config = dict(
    d_model=192,
    n_experts=48,
    experts_per_token=3,
    d_expert=128,
    d_shared_expert=128,
    activation='swiglu',
    router_score='sigmoid',
    balance_bias=False,
    router_logit_norm=1.0,
    lr_router=0.00043,
    vocab_size=8192,
    norm='rmsnorm',
    norm_eps=1e-05,
    optimizer='adamw',
    beta1=0.9,
)
Below are experts of layer 8 (counted from 0) of a mixture-of-experts language model. Rows are named router (the router's row for the expert), down (a neuron's output weights, with its number) and show model dimensions 0-191. Each number is 500 + 50 x the weight over its row's rms, rounded and kept within 0 to 999. Numbers have three digits each.
Before each expert's rows: "comes before" lists some tokens at least twice as common just after its tokens as in all text. This comes from a sample of Wikipedia text that the model never trained on. Tokens count by the router's weight.

# expert 21
comes before: "\n", "9", "8", "4", "5", "7"
router:448383386524492566555455552474483392495602514496496459453452571562565466450512449473471515463515442496444478585502432428572455548426563531488456469521499493461564519493565476524528478490528540557541424472480482494560489479478474513523475497486532499508542503429371476515554449473403554556519476453460509422416401405606436534470491528503492384581338425502446550499407526504482503567479459494559578496495542486552375502443521489444520541452516452514512535514570544486451508398485532546479468527410501511490500437540407428449517517470501515511492462554625539494483509466529491473
down3:469609487482541579513474537473492465539403381594520522479571419517536540484544547485495533532423550503498462604558579498447505609481477509496539568456590533459538459470479509388506453552476461482531448447540465528419410428544489550525489553441537589477545464479548544551479499514619524469456466513551510492483512608450538422503538542516529486452537494493553547504463516505569522492512517419531482514356560443563505528452524574498534435497536442509493532479516471506425346501515532448618455483577444598527464526571520423445547532532531485501473494504606537474487496554488419429
down4:520586456519462472534409557586461511529563433541548499479465501475474455482494456442568437492484422494479504495530468473538454463530487524644520471544532506588503433505546525402438551513527423517462435545551490468442404500595437612561365516472565448505494469413430459575559517494458435474476543557468460536464557473519561507526525642471501505518491595492540496473507597498583532482454487412457399530442530482533563490434446530525571530477551497572473562496522485437497453545526512423484506532472587472464467454459451533600551482482513505418508454475449600394455523569486506453
down5:557509405553556442431538409490532420424414517531530434414504465469540427550468451457403528475459555518470498503460547496467568504477412478532522560588519426501498493547503449529474467513465559464517424466461508536482510463544457476372410444467536506571520518402472483525515472500437428486635519507464520454487504534495490395520558473552500548377454490551488482469536530481481456479570515461514510531504485522529527571460501466603505426588492539534450413466539468475468516528484472540532524450555500458594419416467361538574408529561436543566511431577470519473444521436556412442
down6:532463503529482573459455454545570499490527470536480558458417481531463548556500374456535545479456503455447497503452487499465569454532554534518537438609434480494553468439430534497531458552557512439514501524453574509507584567445479491467480577507439479514405589523421575472655480488576417566474602665436510469470510437471447495573515403464562536472548450520445534489473453473507515540538527445560474559605516513442521535481493442479519458478465514517476575552591528400539488406479480487535443606486589489522484479580534508464563424460477439562470490540514549554545538552483515492
down7:493466470539443495294476502505473450463581552533568524465448528507564470412414578551503560429465430450516489541449526552533491506510514477500502540536555579435488565457514461533449516554486523476460436525572536422452499444546480511485547513420518459550439488524514519462422475459463585487522553559532580511502569534562573479595548491579473535432507435408637520470399488525440441481483546522471501437453466506469452609446505488556442504498583528561441520563473582540504497448482597447523408572432455464554529435463493520398462487525491538468467475535506415549529491464551477448
down8:491519545444483453379568513472417487468495462507526494596462483472497547490471519481589508431540487451473535530524484476482402550538481486490496547552509530548557489536353501493455436545498468501520472452448413468398515555527450534524515509496487529592583591486497476423490464511506503493463552533575560518516523395540407430605450496514477576441488519567551455475484491476528417534513468576571578431504592517485555471499612522517512489561480570543555552524439356590577474418531489408576518551608525515471539463548429480538491512433490515504592474449478580485523451532554408488
down9:504527462552482449514464560511512544522415548474550424435519508531485472466503495518483526573474468558428463488376491638517568557547525546505513539421468519400581521426576560492507534476439520548417604507484467448479557467419522523507583493514509537452534528595549468526374481459516457550566534508445578494502482565550431532455504472544449477475472495484525496414463466488556478557513452446586430577481554435476528489579415443536490492462575505478429458556497553565528454636475564398607494532467586429456482496511551492507527414539567503483495524572501486441594427447465509478
down10:520532526583439434537532509436551519537512503465393474597492524442481495521500588450635551476595504473581503524481506473533488496540545461584514507516444492523467525410541581543459521460543481558526472554501484572523544596488572543458437602512501517473462526534509578486534437437518404483468582477524494533490499511525481484445596501574468459515477446531527487445569474600526473503475490487540547477521439448445522457529592428457517532456532595585568534462506498461448526483548531443489424564413564452493560524441465463574494485400443373498544586564440437421549485460560604415
down11:555510462597437453556511542581538554481512501496531516555489521564500508507475427541506432571555424504574471496497446520530500601449481424503505533626421504458503508522493508609532484518497552542416518475442391561529491496512513500530537557480524433541581457467388500463503485416487482548447551438460510571516522534561515603553511515627457508605504485537476539418490494505507459598404511514495586485483471524398522600544512510544502544537555597438515561493527498509497512538481515514571504594443461550473526565493609506395438392495532537539477444528626448494564491427468502514
down12:494472579541571510512468515620484421536542494482504476485490467529445604398443486513493571554497445499464496551418561496517557474504563542520501492555369581488477565456426539561536557537486404486573490573535523549500563429568485401411533610532495482446476548493439434502465549452539519546528518446477442523472499498521469483560472448413461473502443524491564533557489571439482432556492438381500512404517439529424490496514495470461513466496508479453533506414561513514537510561545545493505495335542465555530447538541552570573404486499459456570573511568460462581531465518428579482

# expert 3
comes before: "0", " the", "1", "2", " The", "9"
router:401423539552489403487554522437482582463526511512518558447502532463492466470487466539474588503508435597483548509350454396610474446505453605510562510576465465560515527629404534573448526441522475467562468538454479491543461557474455502491488469501551539404529525565581535538447412547515540445498484498497505469514469504436428559578463420576504448477444530579482440480515510557560590490575493522526546499503483514446479461498485469487542533534503537545578471537466579515521512494480474502506452580438542570554547524517416656442554561504443475445549501534483565449546456426548474534
down6:486515497488440518413457520493556487539556400516610532478431520489449554473495472503517510454453499521537491494464559555470342440519519494484497557531453475544548496553458594508471522418558532484477503526421592499557546506511432576518493494528466590457458522484489529528478530614506525541552533489517474443563521510443489469555623501536428586472520519519658512423526475472429489433511469562500538428503515515583527544513488417574538512365474424499550400522527530512563538438531516481513468550477572627531605406520464525406404550527519515437515536516451418482526506568505506442
down7:507560439461435480542491615481480489575545513536503468521557459502456423465468568542495518517483479507477546482493491501498525484495634550427519492563492514502546474553518420445540501531517462527467576542506592505573449458571489528480598491501463456520546565520529493581497539440567495459541434383521481524480612496487398597545496493503533468549562434570570455428472410409509596554467460497492616515418500442450479552507465511517492422568533428499511517555553581552506479466524477514488534458492615480626512511442555489500534575499484419567470450413493549512628572493434582456
down8:474538464380534451451534414524564539621538485570477521506511428463618450541513496504455514537438463621550540516490459499476499484599495489505514525497514519578458585574539492555511502594525482541514469434503461448499548542533478410483583546581489534467451515475559490465505506410435523539432499530463486630493410476461577493550502534529532506524595477389517493531507529471523524517401464482571520525449454515486430498416386582496502580493407484534465597437508469494418540519470462443449494543484523582505539418379414479563418483514458448532534491522539550513569465426537479513
down9:520565457444470563513539549485572553548477398543555438488526560478495480443565498428504489522503518423444515528530472524358481424557447427450435446495465517468469483447551507449500454507489478547511482583500422484607510534530495527544480504443514495448506511520468486500563476502559482461565511434487452505499523530504566453531503464563373505495542604441497500423637487553410504475535533477522447555489529493385411526460486539578497374533591359423562493508537550505588446531478490498495591489577533573571500499485507506535470465467502441492576464512440458455609444472472399577
down10:424438458511419521456505505564426454483388565530522420465628462471510533501586560460501559503494532490474532495504607510420548555488527501491502533647539528514462575547546483531470504614449506526454517512575529493596449431440521517488524507539404431395417542463439503455505487498525443346501458465427430467495493614469463510533555572462490493499557511542500457538477485513446481532481442499550510511484411465487511489500467478426446472503559441481492458520516596477422555581493372384462578448486491422514477490559451568475578494509529479466499476519495498503397477457453445479
down11:462511398501516608530481482489552515633536542513495509493444486464509503461442501511436483462480502503525439523498442504556574450547443486498488568511548425491462469542473518482523522575425525501528517440485395501513476470469608480501475447391466509612560488402471527513411485575460499499475475468543418440574512523458553439476485539475487538549567565449540489502610501522559585546500508440501635495536420550478591526411530513512526524535519490521559464520501567472515519516464570606533549526564497543490404461428560521474458485424422578446408427479602513456459594513402406535
down12:476511495550548525478547489563594560467520476501563501492460505484564578556574551410538453427328473469396444548514526467521490463481501524518462532520461545528534500585496474388468501579506523608475498531503554527478512438489479450518572456525458423601486506533536351530450472494424585499444537500503498471394516567475440533530481514427478464449487513480564558458397473485566468524485486474461479532441414481522496498525533503514467523492570502543530564478525561520478596424474454507460573559510453395449561417536549478419488522489431560432422348473454512515463441447525524438
down13:557466491356598519413431571484545522549462462510509429565452397420540583476521533501503454526465372526535519548514453504429561431470531524394543512510436534407587383389447471462561581541406489541505507500485504489456475507518506501493476439509539502450534403394521543470480536527512505441505518499508422470464532428553471533495490530556484512511586495467476408515523547516526441457454438425551451547513516411506569532599500513464491461611564404408477511518493514438536398505484554490525582496521503504596475522534496418547451479487495490511452530471511544537524549546416456527
down14:438479439458445470497580464443445415563498507484537517455454472447501494573570511521488443558453518576527502423491465497488543541395472553522521478494524468456568430513450441561487495502508436510516540529414437493587424531537472509528505394457427494513497522466485434500467478536495433534504392469613549564437503462538416458453510513548475554485484516465470576444576517508439514347484428424503577573478523372519514493511557455554462550565466398470544508554358456474492556573532491580490579458419500455523508533490476493529530577527442479480535585551533414519523483518403404473
down15:517440516490559478472534566469389451414577513542559513547465469503534507418505438539539544493436512548483531480495538508510505510515536614352504511497473517485457452450516453462453460477506471553498475438542464433482489409485498499448513473541528440526588452518489551440438498569553512562432489555449447428503487585466330455494560442517469566479527472614319497402467463469483493488489462516546481468487556470535536369475559483500531448488513421518528377536525489485555526549567474558459429524523504446460533465544482475498396519538518510471484435493380575514549572560485555485

# expert 24
comes before: " ", " the", " a", "==", " been", "==="
router:495490522628494424527462437423521545438456503529399509532442568539469473430451440436486432468494571512451464523484516447434459519485506485582536581485589532533514530528497505436461475444545611509512511390408485560525547520548437481593583552490508553478498540488528520469593406399571477600476480522469415469469447433477496543581586507546509453459443509522497531484475547425528476554440606510488508537516499514577432393577471526476537401526518550487547476394574587578434538469570420517515531491547484550545475552468412470472499434557480539500520556508421467507500507445519517514
down0:526412500576492465459456491433554504398582510494544469439470472493539387478583479517527516556420531552505507577415567392466516554429545500560459534540445441433470583535523575531592467520457522605453513451503534611465607461419495490499484443551496448459449438539533507431573479494571460500584556440509457487490591544540492524520486499542441574413586501567438433412505504426575532533488475579457557522584482481542523528518457448401460513462534486474424502520625505416491549518449482565475490475517484422518484526501489543477478445576531496478525450502528556495482554538473602479
down1:538559487558537524494511566443456513283513490558599579524424555460481481531576522484519441527491476466486465540553534510448525427557567629449480500497554486515491540560456556486472537438503530512433519397476508510524482549452539519461487501642435515481477475444400462431508526494494470590512522431507482534627489530517551406406469440453396451458464513487509479438415538427613604439416469495497505473497456546513560448486540457502500488490532461497547445609431483507473433444519503542583479523437491589518456447445520444518498469501470460521488532457444464562511493486535539479
down2:533467496449389534507486405519520494576431437540659499521474486562507523584491484495537432583564607526533519436520514556485493532477548455417442506504560518445467538479483454458501377460508415545464445497434522486511525576572489498549541573423527451464478583581449445503532491518467456554552515525562488459491465440549518481524440512497496476458471484521450471525532441464460398507507459492612493521605464490443414549527457436473475486517525489424480455500585448514607551548471480468437481421588442516476509534527443461387353573466507505505506453517474497480633544432448522510
down3:511490434535544447550524490468508499572610510435513517481557438589528524471511471430450535462510436525604498507525540471469554504443474508498480469477476518478479493484522645570424493552473375487433527591629516499492535472538488530506497447492529512493384528522423504535483525537503484480506499472463521522529515561456488533485493477487478540446713419469520546510528461465481503577465506518429561485523532570437435628468456560522475461494529507520507480459523471536534432524484569434499465458515505441670452539441494611424556545543562529455461408498511501450627489474523433433
down4:450522523530437451530516546495467476759528457367519480517512455509537420422401494533497513451529455451543487542511534586519573490412488574489558522487565480421584471510548530488470506476565558581482573581563467511561565545447532379526563524451535509527508600525458473518537464522491506448490516490492558503447500546493464467552571486489500537491659469553533558471517469479466483466508528547511555542532440466433484557530502486474439587468527458508451500468559502528539490503462404427442518454571603491509449549451487414456481478495533517523491497421618468498545536470500532465
down5:488441550402467517535571519576571536404525540452444502461487436488426385479569504511523562520510442498381496444429589507495476420525552520462513470599510473433480448510486417511501455432489502505410524559496416496567424476480524591533634549460469481449506495457541489559508439514415516577522533466577481494517568471429508486466504475533501475446517494552419562472476442468500517524547509414567499623495438489412470464463533461524482554496532457451530511515574504443543512590492422484473449401495531420405497486474451435481412428530491503433522576507521417484551566540614501460
down6:562462462501527561506453466512446494384543500501539475431452535456470403450464490503490486516603522466515584526493543528532500523427449521527560422503527518497466506494534531538592435450524478468472601547535488559481495543524462439455531505437526439620451545443462500589596459478490425455520540431596517438497436501421436504423437524521592546463363495463414525532476498505382530533538484530454482512629511448406485449443529487429525529507454526479498526491522520466481493477466478563485485553496402493441469497611525528500511538461546544505432556464601649556442519482590415507
down7:540474457601504482432547463609501446548502496535487542553548459538420519350457494517524510487423524464455508582553553528397525475559550514480436434539615479474480516550473548530493505456547509482431523559475432513504420515513476581469515574500507490465597554535458362481551557515521502454495496460440493417487537509517583469466451425491406529567487590521474541456573487557406536506505565521499567471498477588493508431424467479502430535455445523560455415465570510499576531480602417612512527540603506490557521537570511463481530475476552545523508495550401534466541488514414529579
down8:574469472522454589447527566553567547440502528490416537583472465581384542434474527555454451530433491514460488532504512367547536492502470504507555497496608458482508549440491512498515483586480559465503553453504495533483470592412524435532542488562527413505510464433514490512477537475458476545406546515490482502488500496498480518493615430488468562364587453393482493567542481454534629484454486600516509416495530600519418501481581466484544546523496443618465521429518582437539499449465533526526487554482524530542434495527577532553471561461505507506474461525436409546414467539615477504
down9:521462537474532536496448491495514540449430402488518525505479438443439430535396468432523546530482543403456575547471580461561458487507498534541604481531429461426528530485441546543474458479432456587483512502422525411496420546607481459441477583523452514463544553428521517516508428476534504535581552502533474436513605537548487558559604517452458553483486477495481446560572527453513447545423545487410482525488409538498548536485499455391385452486475416489552561473552406550482513492456469460445553469455577531558457524551524522459573504455515500599524417476505524504495639511541418466